Experts of a small language model.
Training: a variant of SOAP for the experts, 497M tokens, 3791 steps.
Below are experts of layer 2 (counted from 0) of a mixture-of-experts language model. Rows are named router (the router's row for the expert), gate (a neuron's input weights, with its number), up (a neuron's input weights, with its number) and show model dimensions 320-399. Each number is 50 + 12 x the weight over its row's rms, rounded and kept within 0 to 99.
After each expert's rows: a language model's description of what the expert responds to. This comes from a sample of Wikipedia text that the model never trained on.

# expert 53
router:64 41 49 39 62 49 63 56 56 55 54 50 49 32 38 65 49 50 32 47 54 39 82 48 38 48 49 32 36 57 43 40 47 33 70 40 51 54 49 48 47 26 54 53 61 45 66 48 51 65 70 49 49 52 48 39 54 57 39 50 35 47 41 56 46 42 41 37 69 66 73 44 47 43 49 53 57 58 58 57
gate0:46 39 52 77 51 46 60 35 61 46 42 70 55 57 57 44 43 43 37 63 62 66 41 48 51 47 52 53 36 60 50 54 25 63 31 36 45 53 51 58 60 32 36 51 48 77 33 37 39 66 48 45 26 49 43 48 67 62 56 62 64 56 54 68 58 49 28 70 55 46 40 46 63 69 46 32 44 56 33 70
up0:62 61 41 49 44 56 49 55 42 49 61 51 55 57 65 57 49 47 61 56 48 32 51 52 45 40 22 45 42 47 56 63 56 41 59 27 42 47 48 29 33 67 83 67 67 50 60 47 63 35 60 65 47 44 51 48 53 42 25 32 37 57 28 41 39 46 68 53 49 60 66 45 56 53 55 57 56 44 74 66
gate1:46 47 56 50 47 55 57 66 59 38 50 42 50 43 47 47 62 49 33 51 49 58 45 68 65 60 56 48 58 64 43 51 32 23 43 57 48 35 55 64 40 46 40 51 60 41 26 56 45 56 56 45 31 47 27 67 41 60 57 49 55 42 22 44 53 33 30 46 59 42 45 47 52 56 34 48 44 38 58 60
up1:56 52 29 54 40 74 47 65 49 50 52 51 49 61 40 25 48 68 31 62 54 62 60 57 39 50 53 32 36 64 55 58 46 64 67 64 42 72 39 71 35 36 50 39 53 54 39 53 47 57 53 50 52 43 40 50 50 44 50 55 50 68 60 62 46 46 31 53 56 34 51 62 55 70 43 31 59 47 40 77
gate2:65 62 50 46 32 55 31 33 49 41 51 40 57 38 44 59 49 49 38 62 68 52 35 44 40 47 71 53 48 50 62 41 54 52 88 45 54 60 87 40 50 66 46 59 62 35 48 51 63 35 63 46 51 30 42 68 70 49 53 59 30 38 45 59 60 35 53 47 50 45 21 44 40 38 47 40 37 38 65 51
up2:60 57 61 47 33 53 36 32 60 36 65 63 48 54 40 76 50 44 48 53 78 61 53 50 40 49 77 52 48 63 60 54 32 47 88 32 46 69 74 52 47 54 47 33 51 41 50 60 72 23 49 42 51 29 53 57 79 49 60 59 33 48 60 51 74 47 55 52 51 40 40 63 53 32 57 52 47 41 52 62
It responds to: En dashes in scores and ranges (6–1, 77–63), hyphens joining compounds and names (Al-Nassr, South-East), and prefixes like un, trans.

# expert 9
router:50 46 59 67 58 57 47 63 46 59 59 58 45 50 31 56 41 45 46 55 38 33 55 55 39 29 61 55 49 54 56 60 45 55 55 57 48 43 58 52 56 41 57 60 44 59 39 53 30 64 49 20 22 48 52 55 50 34 41 62 61 47 64 43 30 52 20 58 63 45 45 51 50 47 60 50 28 69 30 24
gate0:30 41 46 89 47 39 55 44 39 51 36 67 52 60 48 46 62 56 43 50 46 43 26 65 59 33 51 44 31 51 59 61 52 61 43 47 47 49 47 50 49 61 36 49 46 57 44 34 34 48 66 43 36 53 52 55 49 66 50 75 57 71 46 44 56 59 50 66 52 44 53 48 57 39 41 39 57 46 44 59
up0:71 58 63 32 58 60 39 44 57 62 52 44 39 56 72 48 55 56 45 56 45 51 53 25 50 34 30 42 50 56 45 56 38 58 58 56 37 59 38 25 41 61 67 60 56 62 61 49 53 32 66 43 50 39 52 39 65 33 31 45 50 60 38 71 43 29 49 47 46 43 69 59 53 63 43 41 54 47 69 46
gate1:47 53 63 46 49 48 51 71 61 42 45 39 45 47 51 52 60 43 38 45 57 59 35 69 63 71 51 44 56 61 44 50 34 26 42 51 44 37 51 74 43 53 46 50 53 50 33 53 59 52 57 40 36 44 25 69 46 61 51 47 64 42 23 36 55 41 32 42 71 46 45 49 53 56 28 52 37 42 53 48
up1:61 59 29 54 42 71 43 65 51 49 54 57 47 54 49 25 44 66 31 60 57 55 62 54 36 50 59 32 38 57 58 58 44 67 71 61 47 68 38 71 40 39 44 41 51 52 43 51 51 56 49 52 52 45 37 55 41 48 50 56 52 72 55 61 47 42 34 51 63 28 50 62 53 60 46 30 57 54 41 69
gate2:60 61 62 47 36 51 43 30 49 54 56 50 51 30 59 63 54 56 53 68 76 50 46 48 32 38 54 44 43 56 52 50 63 53 83 47 48 60 89 40 41 80 33 54 77 46 60 60 66 31 59 55 56 43 44 60 62 35 53 48 48 48 52 43 49 45 39 49 41 40 31 52 42 28 54 48 35 36 52 46
up2:52 64 66 45 49 56 41 38 66 32 61 62 49 52 49 65 50 34 64 55 74 58 61 69 38 34 68 46 46 51 64 51 45 52 75 44 39 66 66 45 35 73 49 48 56 48 65 68 60 19 49 56 57 38 40 26 63 50 67 55 44 55 71 63 61 49 37 45 50 34 44 37 49 38 65 48 36 49 39 49
It responds to: Capitalized name or title starts right after a pipe, colon or semicolon in tables and lists, such as | Harry, : N, American.

# expert 13
router:41 47 48 43 48 62 40 39 42 51 47 55 61 29 76 47 43 32 49 48 46 51 51 50 61 46 53 71 49 41 85 36 29 65 34 54 42 51 39 56 43 42 36 52 78 56 41 51 42 39 21 46 25 67 50 35 53 22 57 46 37 65 33 66 39 45 39 39 55 64 66 65 39 57 62 55 44 78 31 59
gate0:54 37 56 78 57 53 50 36 63 52 62 48 63 69 60 50 47 50 69 55 71 44 26 63 43 41 53 48 41 44 55 62 76 48 52 42 60 44 46 55 43 66 23 44 50 63 52 32 52 45 55 48 24 56 37 52 60 64 54 60 46 61 36 54 39 56 58 72 58 48 53 62 55 54 24 47 53 39 34 68
up0:43 54 45 48 43 35 49 52 56 39 61 67 42 70 82 54 33 55 48 52 69 59 58 53 42 45 34 46 46 46 60 54 45 44 44 35 41 57 35 50 41 70 68 56 71 53 76 47 35 39 65 46 49 52 50 30 48 58 46 32 57 71 30 51 56 43 75 57 40 50 76 45 51 57 47 48 50 53 66 70
gate1:42 47 57 43 50 57 52 65 60 35 48 41 48 42 49 51 60 41 34 49 50 59 43 69 60 63 58 47 59 64 47 53 29 24 46 55 50 36 55 64 39 48 39 50 54 42 25 55 50 52 56 43 32 50 28 66 48 57 55 49 53 40 19 41 61 36 32 51 58 40 47 41 50 53 31 40 47 37 58 53
up1:58 55 28 53 41 73 38 67 50 46 49 54 47 63 43 29 48 62 30 62 59 67 63 54 37 50 55 32 38 63 59 58 41 63 66 65 47 73 45 68 40 36 50 35 54 53 45 52 49 51 54 53 54 44 41 49 51 45 47 56 52 68 55 62 47 48 35 48 61 38 51 63 57 61 47 28 56 50 42 75
gate2:53 48 40 78 45 48 26 50 44 39 52 56 58 52 62 63 75 57 65 42 66 65 43 66 51 31 54 52 57 56 55 40 52 63 43 55 59 62 79 27 61 52 34 55 65 42 54 66 34 26 42 54 62 31 45 64 43 39 47 58 70 39 48 51 61 43 57 38 50 48 34 44 43 65 40 42 46 42 59 52
up2:46 55 53 68 44 43 29 55 48 37 70 60 52 56 48 74 57 38 63 44 73 71 61 75 50 38 58 43 65 52 65 49 45 61 54 37 60 60 71 45 46 45 44 46 63 46 56 62 38 20 43 47 62 36 43 46 51 49 55 56 70 40 70 40 71 47 53 46 50 38 28 44 62 57 52 49 43 40 50 59
It responds to: Line breaks ending table rows, list items and paragraphs, plus symbols such as %, km, ° and ′ in tables and coordinates.

# expert 34
router:52 30 39 48 41 59 44 46 43 45 51 59 70 66 38 35 48 52 40 46 46 37 43 37 45 55 46 52 45 41 42 53 66 71 75 42 44 57 48 56 33 55 78 49 65 21 41 50 76 62 36 44 12 50 68 38 36 65 28 46 25 45 49 66 50 55 42 51 41 64 50 36 59 48 76 69 20 54 27 62
gate0:51 26 63 78 39 59 43 53 61 45 31 48 68 64 58 42 29 59 58 56 57 20 16 48 48 30 42 33 42 55 40 54 47 44 49 35 47 46 43 61 57 67 33 51 28 59 47 30 51 55 59 44 30 21 43 41 54 68 52 74 58 52 26 57 59 49 48 76 40 51 38 56 58 45 62 31 36 56 40 65
up0:37 55 45 57 52 48 62 58 55 47 66 39 45 53 73 50 73 61 34 52 41 68 61 44 33 41 15 63 43 43 58 58 36 66 30 57 41 54 46 55 21 42 55 57 55 52 76 40 40 47 58 45 49 46 55 64 42 61 46 42 38 60 34 33 64 43 66 45 54 50 63 56 64 77 40 36 50 37 45 59
gate1:53 49 54 43 49 57 55 58 59 38 52 47 47 39 47 49 60 58 30 54 47 49 47 66 66 55 59 49 56 59 37 57 38 26 51 57 51 33 54 65 32 41 36 55 58 40 29 56 42 52 55 47 30 45 25 63 41 58 61 50 53 43 30 46 63 41 35 62 58 46 40 38 52 56 36 52 52 33 57 55
up1:54 57 32 55 37 70 44 75 49 48 50 51 50 63 41 24 46 63 35 55 53 66 60 58 38 54 44 32 33 63 59 55 47 61 63 60 40 70 46 70 40 41 58 39 56 55 42 54 49 60 63 42 53 47 44 50 47 46 49 60 52 74 54 62 42 47 36 48 48 37 53 65 55 72 46 27 56 49 47 85
gate2:49 67 59 45 37 44 45 25 41 45 49 50 53 40 47 61 61 54 50 60 79 46 32 53 34 46 57 48 42 49 46 52 46 47 78 49 32 65 78 33 51 54 50 60 54 45 58 55 56 42 70 52 74 38 37 68 63 47 46 59 58 53 43 54 78 44 48 43 53 42 34 36 37 37 56 48 35 39 50 53
up2:62 57 66 51 55 44 30 36 53 40 63 51 52 67 51 77 45 46 42 54 52 48 49 69 42 50 72 47 48 65 56 54 28 59 68 30 42 61 82 60 47 59 70 49 52 53 60 61 66 25 62 36 59 36 54 41 72 44 54 50 54 47 64 48 85 43 46 58 38 38 44 61 49 39 61 52 38 48 43 48
It responds to: Capitalized name words such as International, American, National, United States, place names like Barcelona, and year tails like 884 or 020.

# expert 52
router:56 49 61 59 54 43 56 55 62 44 41 60 43 51 34 42 42 55 38 51 58 41 52 55 64 37 66 70 46 50 65 63 46 43 67 46 65 40 72 48 67 61 55 66 58 47 46 52 35 28 61 58 52 51 53 55 45 30 56 62 56 27 45 48 31 77 51 29 46 49 48 67 44 38 49 62 23 42 46 55
gate0:46 51 50 55 41 36 46 48 63 41 45 55 64 66 48 60 39 53 59 60 57 27 46 49 48 49 49 54 32 35 59 55 76 34 22 58 67 41 43 41 45 74 41 65 38 53 62 44 27 32 52 56 30 41 58 40 43 57 58 68 49 71 49 53 41 70 48 56 50 49 50 57 43 55 35 42 65 48 36 69
up0:46 43 47 35 31 50 52 49 52 27 60 56 47 57 76 48 53 62 57 62 48 56 53 46 60 55 08 65 43 37 54 46 39 46 32 48 28 46 58 32 40 67 42 43 60 52 86 59 52 32 55 46 37 50 52 65 46 43 62 29 48 51 56 64 46 49 54 52 50 43 63 58 32 58 41 45 50 57 61 59
gate1:44 47 56 45 47 60 57 67 57 39 51 42 48 44 50 49 62 48 34 49 52 59 44 74 62 60 53 46 60 64 44 51 32 24 47 55 47 37 56 67 37 47 42 52 57 41 27 57 45 54 58 39 34 50 26 66 46 58 56 50 52 42 19 42 56 36 31 51 56 41 45 43 50 57 30 45 42 36 58 59
up1:58 54 30 53 38 72 42 65 49 49 51 54 51 61 42 25 49 69 30 61 56 65 60 54 35 50 52 32 37 63 57 56 46 65 64 64 40 72 42 69 38 37 52 37 56 53 42 53 48 55 55 50 52 46 40 50 47 47 49 59 50 70 57 63 44 45 35 52 57 37 50 67 55 66 46 32 57 49 41 77
gate2:60 44 33 46 46 63 53 40 43 47 52 43 56 56 69 67 44 51 58 67 71 51 33 57 53 29 60 61 55 58 64 54 63 62 64 51 51 56 66 18 53 53 31 48 53 35 65 62 78 34 55 54 65 27 40 56 56 35 46 37 41 39 58 55 66 52 29 40 51 46 39 46 43 41 55 37 34 37 63 36
up2:50 47 52 61 63 60 58 39 64 47 60 54 53 61 53 76 45 44 55 71 60 51 52 70 48 34 51 58 53 49 55 71 61 52 68 38 55 81 59 34 46 64 34 53 32 43 56 66 57 46 48 57 75 29 44 50 55 32 60 45 48 33 65 69 66 57 40 41 44 42 42 55 46 30 68 51 53 40 47 47
It responds to: Adjectives opening a descriptive phrase, mostly former, also original, similar, large, small, middle, plus leading digits after parentheses or pipes.

# expert 48
router:71 71 37 57 55 60 35 55 37 57 46 48 47 59 51 56 62 57 62 50 47 33 58 50 54 65 41 54 48 65 43 54 51 36 81 48 53 51 44 55 23 41 57 32 39 39 52 34 42 70 68 65 27 48 40 41 86 79 63 59 52 68 51 25 54 37 47 51 37 40 43 59 39 50 42 55 44 45 51 37
gate0:47 52 49 55 44 48 50 36 52 58 36 49 53 65 59 39 46 35 53 70 39 51 43 41 56 39 48 58 45 36 62 57 62 69 37 41 58 49 42 42 42 91 40 53 42 51 38 45 47 22 48 56 36 35 48 74 52 59 65 57 58 62 28 54 49 64 42 74 55 36 49 56 62 53 40 42 45 51 46 54
up0:70 47 39 47 43 44 56 49 63 57 56 61 37 52 81 46 46 75 62 58 50 51 54 43 50 35 22 43 35 41 49 60 47 37 38 49 55 65 55 41 40 41 52 58 56 55 68 51 58 27 74 65 44 44 61 27 52 40 50 54 59 58 39 43 47 43 60 64 51 47 71 49 38 58 45 34 47 47 60 72
gate1:42 43 61 53 39 54 54 67 60 44 45 40 46 50 41 47 64 45 38 49 57 70 48 72 60 56 53 46 56 62 48 54 32 24 43 58 40 27 57 60 44 52 52 48 59 42 22 52 53 59 53 38 32 55 24 60 45 53 61 47 45 36 17 42 61 40 31 43 63 41 46 41 51 59 33 41 50 36 59 65
up1:66 52 35 59 31 67 44 71 55 49 51 53 54 52 38 24 55 69 35 62 69 71 64 56 36 45 54 37 37 62 58 58 49 68 63 63 36 63 42 65 43 34 54 39 51 48 47 50 54 52 53 51 54 47 41 49 45 46 53 51 47 62 50 76 51 44 29 51 66 35 51 67 55 65 50 26 57 54 42 78
gate2:64 50 57 47 25 54 45 39 53 52 50 40 52 39 56 62 62 43 46 55 56 41 36 59 46 57 68 54 43 67 66 51 63 38 78 55 42 61 79 48 41 76 44 56 59 46 58 49 62 36 78 52 75 48 44 67 57 38 46 50 43 41 67 49 80 50 56 36 55 49 19 48 41 43 53 40 38 42 51 57
up2:56 47 84 53 39 59 34 34 68 51 49 45 56 51 62 59 57 40 52 51 56 72 47 45 45 42 77 44 56 78 64 55 44 40 66 43 37 39 77 59 58 55 47 43 46 48 60 48 52 32 69 46 68 38 46 35 54 56 52 44 55 52 57 59 80 42 40 53 39 42 24 45 41 50 63 47 38 44 57 63
It responds to: Election and politics words like elected, election, vote, Party, plus died, coordinate separators, and name parts like County, City, United, Awards.

# expert 22
router:49 54 50 51 41 47 73 48 50 59 66 55 43 79 54 40 45 31 47 44 49 45 77 50 32 58 39 40 41 44 65 48 59 49 50 48 51 61 40 47 66 50 66 50 45 37 67 53 55 63 53 44 38 47 58 44 35 45 56 54 57 73 29 65 46 71 54 55 48 48 55 33 51 72 55 66 55 44 35 51
gate0:48 68 50 66 48 59 56 28 65 53 42 44 57 52 40 41 58 43 43 46 66 37 37 45 27 33 64 43 52 55 48 55 70 46 40 48 52 52 36 28 51 69 37 45 48 61 54 42 43 68 60 49 24 47 47 51 40 51 37 38 36 54 32 39 57 50 62 50 71 48 56 54 56 56 51 42 57 54 40 76
up0:51 42 46 41 60 54 46 64 53 57 51 34 42 60 75 55 55 65 37 51 37 38 60 55 56 41 30 56 34 51 70 56 41 42 52 35 43 45 48 52 34 48 76 61 54 53 51 43 39 23 51 40 55 40 52 54 69 64 56 61 51 44 73 63 37 51 60 49 32 51 55 42 60 40 48 54 41 56 54 53
gate1:46 50 59 41 42 55 55 67 63 43 50 41 50 44 49 48 59 49 30 47 50 56 42 69 65 60 54 50 58 58 44 44 35 19 43 57 48 40 60 64 41 49 45 59 51 40 33 57 46 54 63 41 32 50 28 71 47 53 54 56 53 46 26 40 63 34 29 49 55 43 46 40 50 55 26 50 46 32 55 57
up1:63 56 31 50 37 71 39 67 52 50 51 56 47 59 42 24 50 69 26 57 54 62 58 55 38 51 54 36 39 56 56 53 47 65 64 62 45 74 47 67 40 34 54 47 49 53 43 52 48 57 58 52 51 45 43 54 49 44 49 62 56 75 54 65 52 45 32 50 58 35 49 62 57 66 43 33 55 48 38 78
gate2:56 72 57 40 40 51 38 28 49 41 60 36 63 32 59 67 49 52 50 64 72 50 35 46 36 44 65 46 48 53 67 46 47 53 77 54 40 58 88 39 51 62 50 55 59 57 59 51 59 31 72 46 72 41 35 63 68 35 50 62 50 43 51 59 70 36 51 47 49 44 24 38 35 35 54 31 42 36 48 53
up2:55 61 61 47 32 55 42 37 59 36 74 40 56 62 48 72 54 29 52 42 67 56 55 57 35 41 68 50 52 55 54 64 21 57 68 27 35 57 76 58 44 48 53 49 43 59 50 60 53 29 52 50 68 44 41 44 70 45 53 61 40 52 56 63 80 45 42 49 50 27 37 55 45 41 68 56 41 38 39 51
It responds to: Trailing pieces of names and rare words, like th in 5th, ine, ville, berg, 's, and inner fragments of foreign names.

# expert 58
router:49 47 33 34 40 29 30 64 47 55 38 62 54 58 42 37 63 60 35 63 52 23 35 49 57 59 65 66 49 50 40 74 48 38 51 51 43 43 44 56 67 51 55 55 51 52 41 61 37 50 50 39 55 46 42 56 43 53 26 52 52 62 44 34 49 43 44 53 56 55 59 61 56 44 46 47 23 32 34 52
gate0:53 56 38 61 60 62 30 47 49 64 63 59 39 64 72 35 58 46 30 58 69 60 23 59 43 35 52 41 23 35 65 61 67 46 45 45 42 67 23 47 58 65 40 52 28 54 46 32 43 42 45 42 27 40 39 46 52 55 28 66 37 52 53 49 57 65 50 52 49 50 58 58 74 52 50 45 56 55 52 62
up0:51 64 49 36 41 67 32 63 66 60 72 56 32 60 78 41 52 48 32 56 69 56 41 45 46 41 26 45 33 44 60 66 56 43 34 44 37 69 24 46 44 57 60 66 50 46 63 43 41 27 59 39 36 39 41 34 39 52 32 33 51 52 53 50 52 42 58 44 47 63 66 48 43 59 43 55 54 51 57 72
gate1:49 44 50 51 62 69 59 61 48 41 64 53 41 55 56 33 57 56 18 41 36 61 45 75 62 51 58 42 63 52 38 28 40 13 63 68 49 54 57 62 37 46 49 58 51 49 32 49 44 45 65 41 43 43 31 56 45 62 62 50 51 53 42 63 64 36 42 59 54 44 33 59 43 65 30 35 61 36 67 73
up1:56 55 35 56 56 75 49 57 52 41 69 61 43 63 56 18 49 58 22 58 54 61 53 60 36 50 51 31 42 57 56 44 51 48 75 61 36 80 49 73 43 37 58 44 44 46 44 57 46 46 57 52 50 32 41 47 54 46 47 66 48 74 57 67 50 43 40 46 58 33 40 70 50 64 46 29 62 48 48 87
gate2:60 56 63 36 36 47 36 43 45 57 42 45 54 33 64 66 55 38 61 46 77 40 42 49 47 48 51 56 57 63 59 53 61 50 78 38 26 62 77 46 54 70 31 50 62 29 45 51 53 33 72 63 70 35 31 67 53 39 64 52 44 48 56 47 65 32 51 42 48 48 22 21 41 31 58 48 39 40 55 42
up2:50 59 61 42 54 56 27 49 64 42 53 47 56 50 49 67 57 31 58 46 76 50 54 48 46 49 66 51 47 76 57 63 45 46 75 50 32 65 68 61 32 60 57 61 52 41 50 48 63 33 62 39 62 41 37 48 63 56 51 57 58 48 57 54 82 38 46 49 52 52 39 41 46 20 55 50 60 46 40 31
It responds to: Topic words on politics, family and society, like political, mother, wife, child, human, medical, and party columns in election tables.

# expert 2
router:71 45 34 54 60 23 54 31 52 41 39 46 56 48 43 34 42 42 35 42 67 55 62 72 49 61 66 39 39 68 58 46 65 33 58 39 49 41 53 55 45 49 53 33 67 39 44 35 43 53 68 49 43 33 46 56 43 69 44 49 52 61 54 49 48 40 44 59 39 52 48 47 55 54 49 48 45 67 44 60
gate0:41 45 60 61 54 43 44 43 50 38 41 42 73 62 70 57 54 44 61 64 52 39 21 52 43 51 51 54 51 68 69 47 61 43 41 52 59 46 58 42 51 61 39 55 43 80 53 41 45 54 49 40 27 40 52 62 40 66 48 65 41 46 49 41 43 70 64 74 64 35 38 41 70 39 29 32 52 35 41 68
up0:63 50 61 48 44 67 53 64 40 56 47 57 36 68 60 50 54 48 55 65 76 70 49 41 38 35 18 54 42 24 51 48 41 44 33 32 44 48 32 52 34 54 70 56 72 35 72 44 41 31 52 49 40 54 48 40 56 41 57 32 56 65 47 48 59 21 52 48 53 54 78 49 36 56 46 67 45 43 57 58
gate1:49 47 54 43 43 59 59 64 55 41 56 41 46 41 52 50 65 52 32 52 50 57 44 68 63 61 51 48 62 64 46 49 34 18 45 51 45 30 56 66 38 48 44 50 61 43 25 60 51 56 56 39 35 50 23 62 43 59 53 52 55 42 23 46 51 36 30 49 52 41 43 42 51 57 31 46 45 32 58 59
up1:59 51 26 53 36 76 46 63 50 52 57 55 49 57 43 26 52 74 30 62 50 63 59 55 39 50 50 39 35 62 55 52 48 61 65 64 40 68 42 67 38 38 54 37 60 56 43 58 47 54 51 51 55 41 42 50 44 46 48 58 52 71 59 63 41 44 32 54 55 39 49 61 52 68 48 27 59 47 45 82
gate2:60 67 57 43 46 58 31 30 42 49 47 42 60 42 56 69 49 52 56 52 74 48 33 48 44 50 61 51 51 55 53 40 65 47 71 44 44 56 84 35 42 63 41 47 55 39 57 52 60 35 67 58 70 34 32 63 66 35 54 59 47 53 48 64 84 40 50 45 49 43 25 44 42 51 57 45 43 36 51 47
up2:61 58 58 49 45 54 29 35 64 37 57 49 57 59 48 79 50 43 59 44 73 61 51 56 38 44 68 49 44 59 55 55 44 49 70 30 42 66 77 55 44 56 54 48 40 40 57 60 64 30 56 47 69 31 40 46 73 48 52 55 50 52 67 59 87 46 52 52 48 41 39 51 51 33 59 47 47 39 38 53
It responds to: Word pieces inside or ending a word, often after a short stem, such as out-d-ated, -ation, -ic, -ment, and hyphenated name parts like Browning-F, Advan-P.

# expert 29
router:32 40 61 54 50 45 41 56 68 51 55 40 60 28 63 48 60 68 39 66 43 66 29 51 44 41 40 62 46 62 63 53 42 45 29 51 48 34 60 35 34 46 25 72 49 47 36 34 31 48 46 39 62 68 40 46 57 11 39 47 45 55 48 40 38 52 71 67 59 43 54 68 58 44 46 18 69 59 62 46
gate0:37 35 51 59 64 48 40 48 55 31 46 36 61 67 77 63 27 60 46 62 35 66 26 58 58 29 64 37 42 63 40 53 48 44 50 35 60 49 32 53 47 59 40 53 51 63 45 22 35 33 48 38 40 25 36 31 43 67 59 57 51 47 54 42 66 50 61 68 62 57 54 33 55 39 46 58 22 58 52 55
up0:49 31 58 37 47 47 56 61 61 48 57 44 46 60 82 41 49 64 50 43 45 42 49 50 32 45 39 58 58 42 50 62 36 31 48 36 44 69 25 52 39 73 55 28 72 46 71 29 41 33 59 44 35 45 45 31 57 54 49 45 54 64 51 48 32 30 63 61 43 67 66 39 45 58 48 62 46 36 55 60
gate1:41 49 61 47 42 55 56 71 58 35 49 45 48 44 55 54 62 41 40 45 58 57 50 67 64 61 54 45 56 67 49 49 34 26 48 49 47 37 47 68 39 48 36 49 55 40 26 57 54 47 60 40 39 51 27 63 49 62 55 44 54 39 25 46 60 38 32 43 68 45 53 50 55 57 28 40 46 40 55 54
up1:56 51 34 55 36 72 48 71 52 46 49 54 47 61 46 31 48 60 35 62 61 60 62 53 35 56 54 29 36 64 60 53 45 65 65 56 42 72 35 69 40 37 49 41 50 48 44 49 51 54 55 49 52 49 44 52 50 52 48 56 50 70 52 61 49 49 36 47 66 41 49 70 60 64 46 31 52 53 40 72
gate2:60 43 56 47 35 58 33 55 55 35 55 63 45 47 61 61 38 54 51 53 97 52 45 56 34 51 49 43 55 63 43 62 20 51 66 55 40 55 70 23 60 73 29 53 52 45 43 70 49 48 31 66 62 46 63 51 69 36 64 69 42 51 53 47 72 49 53 36 60 71 43 55 53 29 56 45 19 65 48 47
up2:66 39 43 59 35 54 28 54 55 21 45 67 42 64 61 60 22 57 41 56 77 48 35 61 49 57 63 54 54 55 48 54 21 60 52 61 55 51 76 32 66 58 42 43 50 46 45 74 57 57 31 55 67 27 58 54 60 42 51 70 40 54 50 38 81 51 64 53 65 52 38 50 46 27 59 42 26 49 51 37
It responds to: Newlines, mostly right after section headings like ==Early life== or at ends of table rows and list items, plus ===.

# expert 6
router:46 54 56 37 31 53 57 59 50 35 42 48 50 42 64 45 56 68 50 48 57 62 37 56 62 35 69 50 53 70 43 44 65 47 59 44 47 41 62 38 57 44 71 61 48 64 28 50 46 53 49 56 67 78 46 45 48 29 50 51 34 36 65 52 57 47 43 40 75 52 40 38 36 51 49 59 50 35 59 48
gate0:52 34 56 63 61 43 45 46 64 54 50 55 52 56 74 33 54 48 43 56 58 44 29 51 50 37 49 47 42 52 54 53 69 54 52 44 44 38 39 63 50 66 41 67 42 82 50 39 43 51 57 49 41 33 59 42 61 73 48 63 43 62 39 49 48 42 56 60 67 56 44 59 59 31 38 51 56 57 55 68
up0:53 47 55 48 50 49 46 66 58 56 66 40 43 52 71 51 50 48 48 53 57 57 51 53 40 39 22 51 39 43 57 49 48 37 49 40 52 56 36 52 32 68 66 56 70 67 61 44 45 36 73 60 43 45 55 29 55 50 47 49 63 55 63 54 69 39 61 65 57 52 80 44 49 59 51 48 56 46 52 45
gate1:49 52 58 47 45 55 53 72 54 33 56 44 54 41 44 54 70 56 33 51 48 55 47 71 63 62 54 48 58 63 41 53 42 30 43 56 50 32 54 65 40 45 40 48 57 43 30 50 52 59 53 36 28 54 27 62 48 59 55 50 51 39 24 42 57 34 16 45 56 43 40 47 54 52 31 44 49 37 57 53
up1:60 55 37 52 31 73 44 63 52 51 55 60 48 57 44 22 50 70 23 66 59 63 59 58 40 50 52 33 42 56 56 57 45 67 62 68 45 72 40 67 39 40 51 37 55 50 44 53 46 58 54 55 47 47 40 53 46 53 53 52 47 70 60 70 49 45 28 51 61 30 49 72 57 62 47 31 57 54 42 75
gate2:60 46 56 47 53 38 58 40 52 42 74 48 46 45 39 63 38 53 44 59 76 46 34 64 36 49 52 62 60 50 46 55 46 43 89 49 55 53 80 31 48 69 47 46 56 52 39 64 51 53 68 50 35 38 61 55 58 38 64 39 40 58 50 37 69 45 61 56 45 62 35 37 47 45 53 67 18 49 44 35
up2:68 45 61 45 50 57 38 52 61 55 58 45 40 48 38 50 40 44 43 51 83 71 55 69 23 48 84 35 50 47 50 59 52 68 76 42 39 50 43 55 45 60 47 50 49 57 44 67 61 44 64 38 56 29 54 47 75 48 61 33 35 65 46 44 87 59 64 58 46 44 43 56 52 46 60 50 39 48 44 46
It responds to: Words like given, named, designated and late before a noun or name, plus line breaks after headings and dashes in score tables.

# expert 28
router:65 50 54 52 66 28 51 42 42 53 52 59 52 67 47 36 41 45 56 30 34 49 52 38 49 30 39 79 52 50 68 37 65 51 44 61 29 32 40 50 55 52 43 57 33 30 52 40 28 73 43 59 56 53 58 45 34 59 58 36 63 65 53 67 44 45 40 61 50 59 50 36 41 54 61 62 47 67 27 50
gate0:47 42 55 71 57 54 54 43 50 34 55 42 56 69 58 54 67 32 61 71 61 40 34 38 50 34 30 48 40 58 73 40 68 36 47 42 64 52 42 44 60 50 40 68 38 55 48 31 40 42 58 46 25 17 42 66 58 65 47 48 40 54 57 61 63 61 46 66 61 53 46 51 56 57 38 50 37 61 31 63
up0:61 57 52 67 40 46 33 57 61 62 73 46 54 63 68 52 59 44 60 42 80 55 56 41 37 47 25 59 35 40 52 54 34 51 34 44 34 56 31 39 31 45 59 65 61 53 82 37 66 31 61 53 48 48 36 53 54 44 61 35 33 62 60 38 58 54 63 51 60 59 76 52 45 50 50 42 47 45 68 56
gate1:45 47 55 45 48 58 56 64 57 40 51 43 49 43 51 47 63 48 31 47 51 59 44 72 63 60 54 49 58 64 44 51 33 18 48 56 47 33 55 64 37 45 44 49 59 42 26 58 45 54 59 40 33 50 23 65 46 58 58 51 53 41 24 43 57 34 29 52 55 42 44 43 51 59 30 44 47 33 59 59
up1:58 53 28 54 38 74 43 63 49 48 52 54 50 58 43 26 50 71 29 60 53 62 60 55 36 50 54 34 35 61 57 56 47 65 65 65 41 71 43 67 38 36 52 40 56 56 42 54 49 53 56 50 51 46 40 50 46 46 49 57 49 73 56 64 42 45 32 52 57 37 48 66 56 67 45 31 56 50 43 83
gate2:58 70 57 42 31 46 37 23 42 37 60 40 52 40 56 71 47 50 48 63 68 51 30 52 43 41 61 52 47 54 67 44 55 55 77 48 46 58 86 34 52 67 38 54 61 56 44 57 67 37 67 60 71 40 42 55 60 37 46 57 44 45 40 43 72 36 47 45 49 44 20 40 43 29 58 42 32 45 49 56
up2:55 60 66 45 45 52 35 32 55 31 65 49 52 57 44 75 49 35 55 43 78 52 53 60 38 43 66 46 48 59 64 65 37 56 76 35 37 64 77 56 51 57 47 47 47 52 54 59 69 28 56 51 64 34 46 42 71 46 56 54 48 51 64 53 77 43 51 54 47 37 35 49 47 24 67 45 40 45 41 58
It responds to: Nouns that close a phrase, often plurals or people and group words, e.g. officers, actress, community, attractions, team, County.